Weights of a small mixture-of-experts language model, trained from scratch on English Wikipedia.
Size: 10 layers, vocabulary 27523, 61.1M parameters.
Training: a variant of Adam for the experts, 457M tokens, 3483 steps.
Below are experts of layer 4 (counted from 0) of a mixture-of-experts language model. Rows are named router (the router's row for the expert) and show model dimensions 0-191. Each number is 500 + 50 x the weight over its row's rms, rounded and kept within 0 to 999. Numbers have three digits each.
After each expert's rows: "gets" lists some tokens that make up at least twice as much of what it gets as of all text; "raises" lists some tokens whose logits its average output raises strongly, later layers aside. This comes from a sample of Wikipedia text that the model never trained on. Tokens count by the router's weight.

# expert 46
router:539624539529541520512513374512514549518491514504498519510478493446530517538570523562495495501537538382574476519553515511458551532487553532495593477449504457570535472566423427543475557501561412508452483460453522564429462485603591473454535563451483575544500422510445496495547541552549393501443516447462517559553546494469535441619497424428428445565454558510437489504571432447454505481506499552536474501445665511549467586515468540595487438493512553534453414526430524551478519458432510516514406491514546567446525441467549484449458538512552531514575456515516593553479554451559527597
gets: " he", " He", " it", " she", " She", " they"
raises: " made", " received", " retired", " won", " also", " left"

# expert 44
router:485492548559545469497522470406564467475469483466528453486512595581423530441455590411570543586448568568463440524484510590490501541476521426497577455471440489513540567554571532441501475415493473544538417439510497606508541473546436537551559597571454504435490448459550471473490577442419493541542515495459539490507450466555471457517538468531616438544534480484366447366537527448480526499492544560454501550532419489498500531490550591493505566476545403382449538486527435561534563469532440527473455589442556540532532509508473584481501441474430480579566591476526524542498602466448568455
gets: " |", ";", " /", " an", " 0;", " 1–1;"
raises: "\n", ":", "al"

# expert 41
router:438460450517441506410454504437512502558476459445529545528567617528468457600546470436373514521419566553330584437560423515526514538452508482593502382513515460510492581524531454451478483461504401562528488454487442513534517424572536488503535619485460500498476546542521550561504561441449454447452460525464450575521451469557431477551465497586544439539423499487503495476462516418525603532443597557502534510453425493487527522573548531516389527584572451533504440529518564494493517415482509548492480466539605534518533494395510504391525530374504522510493515480410493437465513518501487525
gets: " |", " the", "\n", ":", " had", " was"
raises: "age", " as", " and", " at", " from"

# expert 55
router:508583429536484509564503396466408495481524524482571472434436382460518444543486478503567560506531448523524396604492547542488473513500508443545509501477512451398468484584493525499445453585475549543486447467497514456610514527479405563509500458447452526491575451520461515460486529508424432513471600485540546472407590515459428506340480521424527567510514456574474497474402508499423497580518412455495517447457479438476498501510513549513505536503568485467546548467547493450533487472500427506566576591457390536554483447548478491505533515557581483496485560494461429528437473488446570461
gets: "\n", " and", " The", " In", " that", "The"
raises: " and", "\n", " or", " |", " in", ")"

# expert 27
router:457431307420523579472472580586501536456577431559479529515467469479519579543435405460562506489512408559514473505511491583519587461484528469538554504532491454504530455446497542493549415500432472472502590547498537547539587502371445526423507526472521485564532427475534542579473415592496520468500430528471478545502557563515475560475539485460443539478524491544497463522499585507591577492416489457515454540570417529484457485390512450497440545546516487521501467549494486574534508527514487460475474505591592591532514488566453463506496513471485530452426479544502425459451591510419601470
gets: " to", "ed", " on", " for", "ing", " made"
raises: " early", " to", " there"

# expert 21
router:500430554574527498423551494413454458592502452570530599557493464567447559564563508466445534547487605507456423479501457485519455484371472525481427423479495447589524517542426505461456459508490573549466427486459486451464557416508497561476620548485498550485487465554450568567482467475482407509482376466535475413536600517519486509526427521536535490459450544592513488546524547384497563563484513467428548488495523490500536549477472503479493478483538443477572451562418539499414588413493509526567504515536510457493463464557532565445564541520619565516542574488456493543434459483450493496
gets: "\n", " a", " The", " an", " A", "=="
raises: " and", " by", "\n", " in", " on", " for"

# expert 6
router:559571538596535448472505568533455380593491491543484554467517489499495498497559547450474518405487595493494480414550441456476607561469549571516542455509522497505561505531483483540516487534476565535495452442597398548544539499563547546570437439455438543529439509464524535553553536450383489467532589550494509385566452518488530470409376566487471471502480485429548502482417482456515489561576444440609446515502577535487512477531549436499582469517591571585479476486507488495507467398457482579369499500452546557448484540527496484543531448491505463555514506410437488520522489410523448524
gets: "'s", "|", " his", " |", "-", " their"
raises: " own", " main", " first"

# expert 49
router:478461484496574533563542436556572523441525466493489561477407408494535531524462535458474506445461518439549484483530470496587489504442574530541485483466556416360549434471483519469452652492543550459395460526546405452470446531465447517496566442558527512470457514593495489380474543477496521509447538486467522432481578432414485457420506576504525583561538422505500597565614457557485469519475444413452418519459528485527600615405455531523498482352483517418566494601512519488588459478463527555535510465516521515522550549507527494525477510549436453567457555411564528439566523540481478461
gets: "\n", "==", "-", " ==", "The", "|"
raises: " |", "te", ");", "\n", " ;", ")."

# expert 52
router:467462513535520474462429555468511478534613417574617479545583516480427544485527468488458438455487426508401498505525477473531535503450527455496500469538412514485542463484469466550505511476451420528454425467516440420474551434564467581498441562579527430459465534523630482446546459467479372581572553511481536459443510537430485490530468587493543475541444576531488514479558462453535533466601495497532432517517547436424568480450432500579544480429513487526509537502467556452522419430524414575477522571452612480491390424572473521435508462564418478491638456522471487427491456484454518477
gets: " from", " the", " between", "-", " its", " their"
raises: " the", " a", " and", " an"

# expert 11
router:560437492358439472402476557492516463573585445423490457478542521488577485483558414573508582396483473471447468424501489545564560457517473507498502468549507477539512647466573467510599526536502610384451462518479468455412532404578534460473549463449526458516558590570465511571536471475389458446503494509504479413580482531478459385539590456519482448459422472517458451519463537436551530480518495473517538522449489451487498473503454497409481504409572520540487543519471637420563404414587440556493600526485489510454519516411498492392491478464531511499596556442442448510459454412638514435
gets: " |", "-", "\n", "|", ":", " at"
raises: ",", " and", " in", " which", " for", " the"

# expert 14
router:550525583492544521421491530523544515528524539613515468406576495454404563600530459407449498444359597460394549465481472450583516472520497571505512515533511532527581573469489398490529445437496477441480614537483398516480492487579444538430556516515513487511512536461523568523481460512477544479459514484397568493550490495480452515580492523468610470614474491581453496497531511520492385457538531561476500552438454471438491540546467492476619541484594508474520510444473517492490511513570480479489489504618451455551375413553471465534422519531421423517524515508511558470499482443564457562
gets: " to", "″N", "|", " P", " O", " ="
raises: " in", " the", " at", " that", " for", " a"

# expert 13
router:486510598480633444549489572500536424477517530519559551496483474493525453457494524488470488453468491527478436479503503527464599481532480559464471420450518463519469546458402469536473532548517478499475420474606449478479622461568531563493535420528502383484439514414507526622607445548549541528551482496527565432580449564418530464454543465456369522510581503542503566491446578444539540466492517445577542579432623539516457507508542432556520484394571525562493574486583560456442432460487499448470508534540513537376474437516508543628576531465541461503538428475417522551463481470493501583
gets: " |", " his", " for", " their", " be", " as"
raises: " and", " C", ";"

# expert 9
router:455470486516528490494520492451505539494526516452502551639507575525566490531553439481459586492552428409547409495562507481441523549472559449562496450455581492486473468531386561499417436512465468506482502429506533567524493477518506504580450535448516529508443526480545545548589515538533484573464502466525498517348547480545415511468543533598553520424502512582460526467458469482426591430437506418633522545511543487490532490453563540465382534488544491573471504595442576562470553388509502456532505461457411558533530498444458478477552494467528556511553518426488579572587492429540510449
gets: " that", " which", " as", ".", " and", " but"
raises: " the", " a", " it", " in", " he", " his"

# expert 22
router:598521512523434485562575450543481463447448524467501460482446543466535507507497509511611438409541564488546485477418574507439563509639445548567524461455467502431445453452519547547592503606550629375457591506572550426517529458445469561474492506475563503514539571515443681500489574536490562404536590553515488471615525488553548468451530514447444515502465578420524424466373553575515493591610495521449530473442508472424513469415525579468442461448438468530498445550495466478506598489418506526529501556490526462534470526519486481512481476408467582468534545602431548548489465499414511415
gets: "\n", " -", " –", "4", "–1", "1"
raises: " |", ";", " to", ")", " and", "),"

# expert 63
router:554494505457498473552458432608513504428557561465477500438480456398473459550439508541468466540489551483485499587564538406440458509521452503390534582486554515512435451478506492497527499606555461478463577567466436550494477594469459552503369442541535501520533525429515507521420498533471513472476603495557625494485544539471545613446486465507540608510577430462566492500415439588421434484606564569561482456414590445414517586380553568540520513540479521529526541523502518485536500573582539412545495510480428583538511600524498481546528392486390499520436524567484569443484438510579493467
gets: " and", "-", "\"", " 9", " 5", " 10"
raises: "-", "/", " side"

# expert 20
router:480510424479492458465460607535520379512467378555514472579467520505565514452508515526604520518496509549586500486478474493532555609452472526540571470539484507490514541449530544477502434513468458474523512563563429415404495469547444506508525397497504353465439519459473536482449400418494579561521386466468369496503501451455483529489447499464497453482615548595502600527499629445517425502501538440525507438423563457478516564512467394418497471411528574507550575539493489532476414478496553488491523489581544436429584520595465497550501477491593615497492576558429405505511516430509504506
gets: " the", " The", " a", " released", " played", " first"
raises: " for", " and", " to"

# expert 32
router:442457557519550518470506545511466467508533436612458532468486452480515521551468583529484475543436531552381488474483451515510475358396462565515447417574569527518463504524488537544387458492506498450537443585520513563542534495585459480449482546564522464438444485622519546554473446517433541532507499611481521444535466515479540492498476500455435571482352460538611420545643525510542447499486420440478498580501377477478445558532413459481497518567407513504500429569493548551478572500467481555576556504530565468481504506476545549415522493591588478513532524475489492540452494522445522540
gets: " the", " was", " a", " is", " as", " be"
raises: " in", " and", " with", " where", " the", " to"

# expert 4
router:542493546492555566520559485573522469413504542430515495512512474483601560513508504634494513448479513475510567487603554415417517486466485531482420580497507454537433486500512542487560447465607487568526531499544510472539469515363567514529485519489529429518518534430361326504537376536440525392485490528561582480544514580561479566548536522554474555460528490439558431545559424552409385506467521558473489481514494483474483482490472589496541499575456545450519538435425364472437483520538547428479457466421498449507520525544533553397528504444419480527488600556461526531497473499424440577
gets: "\n", " 0", "i", " 1", " 3", " 2"
raises: " and", " of", " in", " |", " as"

# expert 58
router:468494538497447590444502513536509435563433603484408490430456544439487387445515515449472549533513550457499495492502442482476516520559505530539541419511505495556495455497519525456459433473491448536469391515511502468511504460461488519423481508560520510507472469445422524534499572542399524501389551486475568507517465453508479517537482485588542547393514521499552431517512458463460537453450535510455490529505470489505512477527506527478500662519498554596456533550428439555507560539615449547514508495495472605517525453498617500510517529453551460554470528504420490561513427384543439526
gets: " and", " or", " &", " to", ";", ")"
raises: " the", "ud", "il", " later"

# expert 30
router:509471445489534596558472382492527585445535471530502543508428344525472488596502537520455485559480575459515441558422479472505499444484454540482472533511513496478514488579493500508427471485516478479450471472457468549527545468540442516591557523475453560436448544576480545523422538503472478637484474554431436407468571532448435477517533514473449489444508356509527536513494441525489548550561455520445543439432446559476522479537498481432427509436543455497475474564543543548454489497502485545476475473425576530538529395479519555436544480487560450448622585534465539431501455513472547462
gets: " a", " ", " The", " an", " 1", " \""
raises: "ut", ")", "us"